config.toml
n_layer = 14
d_model = 128
n_experts = 256
experts_per_token = 6
d_expert = 48
d_shared_expert = 128
activation = "polyrelu"
moe_layers = [0, 2, 4, 6, 8, 10, 12]
router_score = "sigmoid"
normalize_top_k = true
routed_scale = 2.5
balance_loss = 0.000382
balance_bias = true
router_noise = 0.05
init_std_router = 0.0269
lr_router = 0.00321
vocab_size = 6370
norm = "rmsnorm"
norm_eps = 1e-06
tie_embeddings = "early"
optimizer = "muon_variant"
lr = 0.00916
beta1 = 0.93
batch_tokens = 131072
seq_len = 1024
train_tokens = 545500000
steps = 4162
dataset = "wikipedia_en"
Below are experts of layer 2 (counted from 0) of a mixture-of-experts language model. Rows are named up (a neuron's input weights, with its number), down (a neuron's output weights, with its number) and show model dimensions 0-127. Each number is 500 + 40 x the weight over its row's rms, rounded and kept within 0 to 999. Numbers have three digits each.
Before each expert's rows: "comes before" lists some tokens at least twice as common just after its tokens as in all text; "gets" lists some tokens that make up at least twice as much of what it gets as of all text. This comes from a sample of Wikipedia text that the model never trained on. Tokens count by the router's weight.

# expert 76
comes before: "the ", "a ", "his ", "its ", "their ", "this "
gets: "of ", "at ", "for ", "to ", "from ", "on "
up0:432481540507494557502479507465544487439508552522428516462521618449481469430467490524529500550506514539435493603542520532506483519483511477516525475507463524425455469456498572484442554529466477533541467431500543460473552554550468553532474547567510550491487437472495495421474473478493517555461474519501442527434500484576482515445544444444536482502473488505561496548506466523497414496483
down0:454484516514485510452562556493514510483494565523492491487528530471465502531469560492487496529474470467519482510538525533507409569531535528487485473426457507449475528441464572482437517606455527553578475517407504462420499524557511525459465463504455440497476391523466537466468547459524443505482432497507461491462480484482457527461569525413503512472560533461506509552511552572467497480528

# expert 123
comes before: "the ", "a ", "least ", "′", "his ", "an "
gets: "with ", "at ", "C", "No", "201", "202"
up0:493483464541561536486491470451543477495532513559449507487472559537413627468497515534557555507510510423513509438579514558499584557490552475450501536494486458517407489467507512548474461431519502467467527463470493491493460514537547519523503493473466451487553498529467535462548513481567504533511435537535446499509496467462468572538478593454499492570467464519421532519504479540483476563511
down0:491481510568454455471505543470539512562498529499491541557533537483543517418458563503462552469442520522577529493524497528496549500447539535532558530436487417421525532510518473499505503589529487561511521519541415507508481530432505551560429509476530543541512542458446490568560480519535453514438472507465463469556468529479481505503545471589512454481478480444609521487527525515538486510524

# expert 127
comes before: "the ", "be ", "of ", "and ", "to ", "have "
gets: "to ", "es ", "s ", "ers ", "ts ", "ations "
up0:572558534431445541421443521539461465514461500498478536489561444487475533471455559420479452450527521585561455558456477563461527538473513424547521466581553508492565473484472547485512484508491520429485500479524452440483582520521516537506544555503509510522518458486486470488508512464480516484541548579555510471497524493530584481490515490501482532492476490565558441571452461479529561474497
down0:516547515503479494526488486541493446569454564503467529492481525473519463459431500469566473447527511560553426533465435578466537604408521476558581520544498474501503541465491449473468471520469481558537492489493497520473508524535471543533427439510537478549477459502558544572533524530495555548545484486452541548512530581472541431573468479523509479487470548440528516544518525542511517445494

# expert 166
comes before: "(", ", ", "and ", "in ", "to ", "Town "
gets: "ing ", "ing", "land ", "land", "field ", "ow"
up0:472521462569504547482573509422500575527503539493525479542456621492497473474528502454442480521557554573511524514508510570449493461481505521490516520489488492519569535497470486532473396511532507494504459601556543598540496489536485465479472471477537483515557563469580488420493513543467456465476467563518447465516517506511488487453504489487505501472464569430504521551554533477528487521427
down0:474495411495478529497483563531524522517463544487555493495464537534527497397489531540483491504542574504535499476482509516528559393506506574507477577476518475479496483462466463472505507472513485496470482482552495495416418462523577459401531498527461551508429474489579618486559497497425554407480478526505491503491526491473391514533521513521502471479514517466459525520513534549505492484484

# expert 247
comes before: "of ", "and ", "in ", "to ", "(", "for "
gets: "ing ", "er ", "e ", "es ", "ers ", "y "
up0:473489415524456584511482440502500505513444528588484523457511479516518550431516559475497442493518488511442479453532442505519539490552516504504496518473512471577491452559462454480475493499483513456498498479461495552537570482490426422478544442568476535443504595499532520469450467469497574531473537512489408448441521548566463449522488460500536487467557437525520511468538441458478436526518
down0:520540503576506500530534574437467433460515461469491503597529454484515496504459494430513538564452458458507449506506540496545472563426474561509465447477454446426471436456460519518479474542463498549479543456524517526568502533469521527459443453548461588533497501485444482513490506560524538528506485506495527537429479497435457484583458472464449549518492522508500508499540541477494534601550

# expert 211
comes before: "\n", ": ", "- ", "N ", "in ", "• "
gets: "- ", "|", "°", "ating ", "ated ", "released "
up0:444555569496480463514428516503492479470454486491513572514575558550445506552549521447491505474467473480512456516563481423440540518529512452505504478579534502517525496557526460464478580431529493463546553546563448516481522541401529489497533464460432487437525524500510540445527525474427487552456495488559490566500546500574472467508470474534522457535539503513534516546557566490499547512447
down0:526500424556497479558481505493539415462474507512514525462516468507501494487441511470555497442494573467481470552538548536464471465541468549553521440500515496470478512515491483531510544563472555516558477500474443499417509555461512580487504470473472398481488538583459442463559530546420546547550543512500477418550510513563517494527514458528505470442494485518538497476514540369527514476490

# expert 49
comes before: "(", "| ", "and ", "=", "was ", "is "
gets: "t ", "ip", "al ", "ter ", "p ", "er "
up8:559498545476487481478551508562557506523483514535516452501473563504526538485466499505476457477547551425560536564520432472470485494448496399474482454455490532469466507491500495520447493545507457438454529461567484555504515478504487510528513521536579468502522473528513623534499430459511511368502482515602558481452473462492469517463444483569601449493517539500498502483499479531506476521492
down8:547480520509468539522598563491461509430488516479494449472484466476477453453473517487550491535577522512469564472478479475482432504541420537465450531427576454470504516499540523522490494431489466518550501484498535464521507464489599483586493450572492433475447510554446519478441441544478524463550498493488504510550459424555454537440457479497533500528587516450529520465517462517525478500565

# expert 224
comes before: "a ", "been ", "not ", "also ", "be ", "the "
gets: "is ", "was ", "re", "are ", "were ", "be "
up0:518497531521544508472496473511615488485426500490447504455491508466512537422488488468507508484458503490486480524485447420456548470518416531499495513490507514494426481582466505546498523501428549488555574419515498504547524593483478533453476577482502511473450544532424452508584522498496507545461501501459546575555500528479489402546491562529485484445453495541524426440508512513542517509472
down0:522496546553534540451481464558587527476493504504552484479500477498515468462431558499512451503523532556507435479541482546560491524498509499531419589440498579530485560498485462502480589494535532542524496437523480440446502558513502497444535462504554507450477540532453487506583555440460511467430534508484525514486492411494499473548475490512492484510516489596554476438431514559548488433489

# expert 109
comes before: "was ", "is ", "he ", "the ", "had ", "has "
gets: "was ", "that ", "which ", "he ", "who ", "it "
up0:512548478487571508576411514499500461430573579501520535529500529512484508473549551493502537486550544464485485511483428494445529429510561436525525443415467447509525470511524498410404507532450532447588497496569484495540468501491485505433431534491499525503435552513510536532530467528475485436452555494514410492515499458453482571526529518489490492493458483514505533487483541489555466474453
down0:496409509497531493495497531538479472461496536429480489529508465396533514551472441534477467447473548436497440511512552554528466529484609525575526491489554479490421513539425529475488541510442454464566495448505533490565509585549503518510476503495494470475471519514530502509486557491461478476605493534524503409505493532506530545511520529546546438485538424493517484422538474565530518505527

# expert 255
comes before: "the ", "a ", "his ", "their ", "its ", "this "
gets: "in ", "of ", "by ", "with ", "to ", "on "
up0:467583536475494500511527456553499469521528568488523508469497622589449525527523547435537468553520525484497536485535487510492498559543508497483485493502514454499458523462518489526502495550505506527530483574486447491465557582510525564500414475436522471491504506569507472502521519526589522512558438514499536533469470526573519509469541522501620548530451546397521505485520444465541455459464
down0:450496534526521557498478524536489521454472511540474492522450486489574492494501523477505466585498520395437539476536480478485515483502470573526489586453477499463489478439491573497494493552516548507465447514556482493535538510561519515491547487517549490464389536481467528520418490521486453469512524485517463540443574609513448489467514495450558381534478516442486497483542523504403517514471

# expert 246
comes before: "\n", "| ", "- ", " ", "\n\n", "Total "
gets: "|", "\n", "| ", "ax", "particip", "elec"
up0:475403526470531464513418578393454473490491463558470588497495473446552440418497513508506478481564464573470500586515441508434494484519499488562563439499494570492547498399467491490513524534446506429458510507489545558503489544466457472504527500511538469511527483523491476475522573499501504519534514441476543454540450429497488527509509526457472501546520534509527446485469525513484509572519
down0:529495499524529504495491542534476498468557487574536553494490520446464432457458515471477552532483556574426540551454496476431469514488435510523502493420463506488435464390460476518467452442531482425515399517502541522493479580505530448487506516521546481520495472523473485458540522595452472565578519462494559517504531558528468524471464500452548471472495497504553547453493508579505516537470

# expert 159
comes before: " ", "0 ", "0", "— ", "1", "1 "
gets: "| ", "; ", "—; ", "); ", " ", "— "
up0:545459475385523506519486500441525441489456505472451452508523486536455418438420525524540488509492432565501579482565547536501481574538573511479491481524479490492519508493523444512504475557446525440450475472516569513479486489530478500512493558467504471615497460528546576477509546519534510510530480500544484430501477449541499471486548508503526408471499548521539542495435560499498510471585
down0:522507456517511544447541529476545450557474480472544530543533488476438540491498527529506541494543492524494576440491525550455416503510510515504428526496465421466569498449497521518551542479482540653487430500503455539496444543558463527503488560550528573512592418447532473526497481505501479514514528461508467507461515554493463411594551470507491485477505517477491478482469454474479533521489

# expert 223
comes before: "- ", "| ", "==", "= ", "===", "== "
gets: "\n", "\n\n", "|", "\n  "
up0:532520441447449464529540530513477459445576508474491457518457483468468439578470552499530489555480467464549527571518519512528416482463525557492474463579551495520459554552506446480505495489512432509513606456497495486475537533463468484538571482498442453466457496500485452493398520456530490536499545522505585506583454469553449480504498469448554473544510445542487560505476466548509537484516
down0:497541516553465458525591492530526515484541462533496494551511459505441523558523480500538499448528530494511493585538623590536489462496508563442444457525573519480493541506494487433481536480540545466522504488466502464481421490414576513524454458440534507469499487542473469427512494536508502497510538616448506509520515505494484486517467455581516530479539532572497489516450540494470504544580

# expert 73
comes before: "the ", "his ", "a ", "its ", "birth", "their "
gets: "of ", "s ", "the ", "'", "from ", "for "
up0:510504499473430506511505500476480533499449505498443496464491422510504574568547428435479450491493507469479556540545471517506495519494487536464572527532540478554515462510515394548497554497510451484458470541489488500402467611527525432463471461528471483457486510451513432513434497529493483473440437465527478507525444579477544538513562566513543503506451477428545460520423499546549511528507
down0:555504487478519502536441495519552489474470579554519525424499434545553515597502505536484543551545527527435533444555511513480544520492526479485533547488535456521560534480554455475569472533513477462549569541502453553462495520498529534538600448524545513441498514460449497568451461505555475463446456478467518536467471503490483522505433467474465492511462406577458515519523513451585490492472

# expert 38
comes before: "of ", "and ", "- ", "(", "in ", "to "
gets: "er ", "ic ", "by ", "er", "ing ", "ist "
up0:496434537426587543504496420434499499455503478553509510549571435527469524493464458507527506508499422448525527441539482508481496497561506484495473547415622533488478558467479514465582441519480489468494463514529524440534491559485470514474493474530480530522464476533601536456512491531500506491491501474507535445438553504469508480493422475529577481422516451539493521519479564489475541435466
down0:525474511507503438508541599506460474442503535529486506504564509529564465531452523490487588537518482499512507479497465483483478490500529510532481460489530537464507481524449497499565438500490484527530411543538487469472431489578495447518520549507535519567568497483520445473523442509500529549454458531509487509506531477469598542506420484600546495412537498451494496359497513528554575507485

# expert 88
comes before: "- ", "\n", "| ", "• ", "Country", "Born"
gets: "- ", "\n", "|", "| ", "Har", "har"
up0:510561487483438445566443453547469479558538475476545527497559534481500524443470415441462503483455429468484519481495528505576489500447486494525441606550534514447535574447509506527485488434528501434510527497447534515513491532467494534396544463571522535522585514546465524531429480450501520504520564504539509466490453500556439453513482498503479547499501552487502556463482552510546477446498
down0:545495459473536497532527480502448460530480533475514583487546485445463491412486498483540472503467559532483469496563470482451523507508458568495490531494558473419442554501507483511394537461551492475466476562561579479509433584491517507496480504542490445510474569539442522499546457476527494475462465512506441486554513476439511453463440590406455556450470426514492460490531533502524497485484

# expert 43
comes before: "The ", "In ", "He ", "It ", "==", "This "
gets: ". ", "\n\n", "\n", "). ", "He ", "\". "
up12:473555496352539524506515501507500532503411483461468465416514496493496488457472505510542412401508469545530509502517505469502508516562429509529495528545507473552498536519474527499507583527549501472469502498453542434480482500442466548531556572482573516545456516540499466494533475525498478538481515491518566539516498472442490589559441498510476547514516434501493459555496530541475452594545
down12:492488505529470501482504568523483544487492620514521410445614514459518505527542518493492471475500515477491557497550494518447519558559504534486409545546506527500481610514489578491484500536431482516529487491445481504502501532489570538472464496467551461515500555522426492457449551433568449482459537497549554489500531471464573547479503492429515555491499464519472471485418485443463485511475

# expert 137
comes before: "be ", "a ", "the ", "not ", "well ", "to "
gets: "as ", "to ", "not ", "would ", "can ", "As "
up0:502474499513480493466442540487534410452539491556423540435462551483492590533476468441549485561502616508491515459490485502517489453474469543460516483519439566455451524458477470507466556477449459558502412512568503511480449480513522478512542531470497531514536490509442426493483391534514562451484485552488525499550439524501493487486469512518487524485473451558481509506449513545584453563501
down0:511558422490447616511543497535502519489513484533455543568543517512471482525534446429449534489531520503525490504516525579509478492451494497475543519550438533511503577525420530467483481418504428544449537512515535528435474560521527504471525541415559495518534474464444577502485470560587528423528508462564414464481492539498446478481522528508514480537549506534468518497514500468532514554496

# expert 179
comes before: "(", "and ", "of ", "in ", "to ", "was "
gets: "y ", "ies ", "on ", "ial ", "ie ", "ying "
up0:498490468516563539603456474507526524579488513532505532554504488529469428457489482537463479536536477543567500492564568465461505513517474522539474516512449531468456501478513543536550495477437546508530497516566538469468517523452435482390475544503542514509587539468497500520457519423440437489493503426583472452439550486422482457454487459433473427557495495481493472483539515475473454490504
down0:447451580473458501529463536529494530496488587549496514541498522480548474520452475518487520545553568373513535395502434521495576465505482522487524490486503530502483513516503504531508498556553562529512471559524491489447620401508524495537550471483531433490548495487497539455428505503501454478519471446535545517507494578450532496481514526523524465496446560562513492472528533424501496446510

# expert 253
comes before: "- ", "\n", "| ", "\n\n", "|---|---|---|", "Revi"
gets: "\n", "|", "; ", ";", "); ", "que"
up0:479482570465467550479495544527430473441400545482472545564462542513508487501485516439462456425555507524438481460532440409508510548472577556533533572532437535501503411531503457499481497467480517536554508518514532544531469460516487432451487487478511522571529493466507511451486526582456472488524489548482529448554486515470522560469493563534472454487486492529578531454495476566552457493490
down0:490414423482507445531451453503489547543530593502494418515513556496530467487468526535547466512542568602459505480536528539473541586419468551455503508435449531509485473526477544559524478510536536471495489535543485559437526481425522460480593450467452594490528499511524524455496518514496504530483489507569491491550501562525469512482493569470485458433487524512474514509491454564505463517504

# expert 65
comes before: "(", "| ", "B", "and ", "K", "H"
gets: "o ", "a ", "i ", "us ", "an ", "y "
up0:555489542465553551453496500453485542508451533539470507486438547500510439487520513405435520577488455443548473526507570550557463456522502486519452478500518434435505475500517434494519494451437521491486479585542511584461441474469462508487435531530538481517533540425504431469459509456524441495536502422471458463495516491431508518502507523433461523540494487518534497478550561509512424419519
down0:525527445535528531479477526485545532555513489498555509506419459514486540462514481463480521492463496422453528482559490545516527514528564594488537514456480454437490602492401470464552521496476533574488506452491542483474480529430477479556549472537484425540492504530536517476473539465454611492523489441470513457478513504450525500597481561420511454493565517507472553498457515528485533458536

# expert 164
comes before: "to ", "in ", ", ", "of ", "by ", ". "
gets: "ed ", "ing ", "es", "es ", "ing", "ers "
up0:478496536577550551527525468471488520503536522462508535549491479487528532504494469474510462501497490461468566462467490525527445500470417445584608483521502611535528542453455512502590507495553593539531481498492499593496508482500470513552524527493530591548483565533541542479417513459492500542484517474519476397545488510505458506570458519453486547521481446472479453537496461493471468453502
down0:527526504472572527406492503517476459546494530477518396525486480539495522430498586505512489486535465476489491531521442540423486476423453499529437514461459518513487469524511538562566515518543526470532453493435498491490583425473460537536575506531486456509447524502515480473503516519480474463493544542541484422470490486526514460434555570463592526489494487510460482502467580490480390547471

# expert 165
comes before: "to ", "be ", "the ", "have ", "not ", "make "
gets: "to ", "able ", "would ", "led ", "ed ", "can "
up0:501444463475519461475518513527472490458523488540465459503446495467485436522524541450556481551533516439444475542482484437544475464471514457460497489521517416432523436499499483532436501534480519441582534537482521476545505543453480486512461536454520502489515600469472478496457406541469488522424473419524468597460487489510471503472502555407492471513468566507516554480572456496487555581530
down0:467514542508521521480487447522518485582459494520535475577572455584525514503561521496485497477472526522516449441488513445430508478461488517514411530454462529492506503526547546477481504517453543477519528503571516579428407539508505541472483481454494518506466548425442527520493486474493480530450534533515517472551504520440539576417503477572534387514475478475537455501563461481498569524439

# expert 37
comes before: "The ", "He ", "In ", "It ", "This ", "\n\n"
gets: ". ", "). ", ".", "\". ", ".\" ", "s"
up12:492426499460475562518519514437526409468577518453507482492494457513498506537505475480498566445440412488537530545435510575528522433443519532539490501505621496508473496522539497502535536520462486518456504404437552477444488544504482529516438430454551547512454541545496458524511550498479502460492556465478448527467468568464499514522481459498428457504494513490485501468437475481560543573515
down12:478425493522497448480560448430526497540550494460498543554494436500592489498425485506568458478437492489492507545459532492503479515506501606513516468447527477480513506508499515575487473513420452554460528442447516467579525479550559530434541505463508474551456461535541484532526546547549528438592516501510473473468511510537433498503460522517502390483528527470519459554511461433483503522516

# expert 22
comes before: "| ", "(", "and ", "was ", "=", "de "
gets: "o ", "i ", "a ", "an ", "u ", "ad "
up0:470471483493456427493488459476656547459481486527616423516484523501538477510496485460463518524499484459497472478525489480520520478487515392501587528508461500521523509422483490487496467590521474500415496510604478478507525480481539542522396540514474493507551556488439500489497540565421484511494462496507526529496473463460529485517530542430508510463468465479459582498461515517491516479480
down0:575504481588499535438523509504530452485495481558542497515491511476528513507486561445557508439476522491491497524495470567498552445498495471512432529535501486467496541539522468488533477488468511482487434455525556458533506511438432579512458521525503432574455437478519554466438529491441524518502540488366481537468562505485470517563529434467470556502452491455425588506498505506485471477412

# expert 238
comes before: "of ", "and ", "(", "in ", "was ", "is "
gets: "al ", "el ", "le ", "or ", "ch ", "ine "
up0:487466485467574518498462497471487534410450535514396531517504484500482502540440580416520546506478508525460474505474502440450464485436476489473512499528538504466574482502507515539524511480523452432481505507447550517508492493530486505510539629530473446518539563429548529446564428521463479489495521485487510522579496548444504501504502474453522491489556442431533557558461444547444562540496
down0:488534544447490501465502549513515504474487479455504537464507486402478551587518567506456489451422556521490483503530515407520438512467537448523536495492545539509555498452566445478477547495468470559502463423461550526557519531579537505502525568452552466445524495464478541452574573513450556431490514552487524554535526503555529488569524505508527451479481492533510510535565444507537530522543

# expert 116
comes before: " ", "0 ", "0", "1", "— ", "1 "
gets: "| ", "; ", "—; ", "); ", "%; ", "–; "
up0:516425538507516471419523478471548552473452494528453494534554505515436493455436533537474526511529543515483513497565464494484444491507483470538529542467529549447505470503551492441482445535503516450500456541448502531489492426515490473511499535456558571548532513547556432438453564520396526415513533498545558547520442502562492514531517517484526518493542531520458429475417502490479610531491
down0:477507546510498496462525508461466548485560476538504524515473507586484517528499454541518497513460555516541554529538528510508571512487422474521536538589494567515499523567488444474487475437422458508513523482519525484547572497457484478464419549511446483463369542479575556481479471561473517481457536522504536550525454496538512475432470507515591546480510497549499473531519477424541578488547

# expert 55
comes before: "a ", "the ", "well ", "new ", "\"", "an "
gets: "a ", "as ", "with ", "an ", "A ", "to "
up0:493510443501438526449498518515484491503526396441534490558475507445554495500549495521589491521493485459503498452420504506499486470561519548505505471469569482437499517500475430507508464513534447483432472482389474441483439455489570494463498474548484432484527431448468510501507440516477532488508485534527475472527570529489409532512440468484476432503506497524510470463494585451521416421535
down0:564513412525502500525567519432469531478527490468524564530499520481452487497488467426459518535443515476434449419519514468480469491507474505523534440400506530501590479511508462526507522576531479482510450496441507535507472499516585549425531536494554475567484472502473485411518477461456517478458495523475485501485482485472462539440555435498526477516436536532485516559517473413480424409505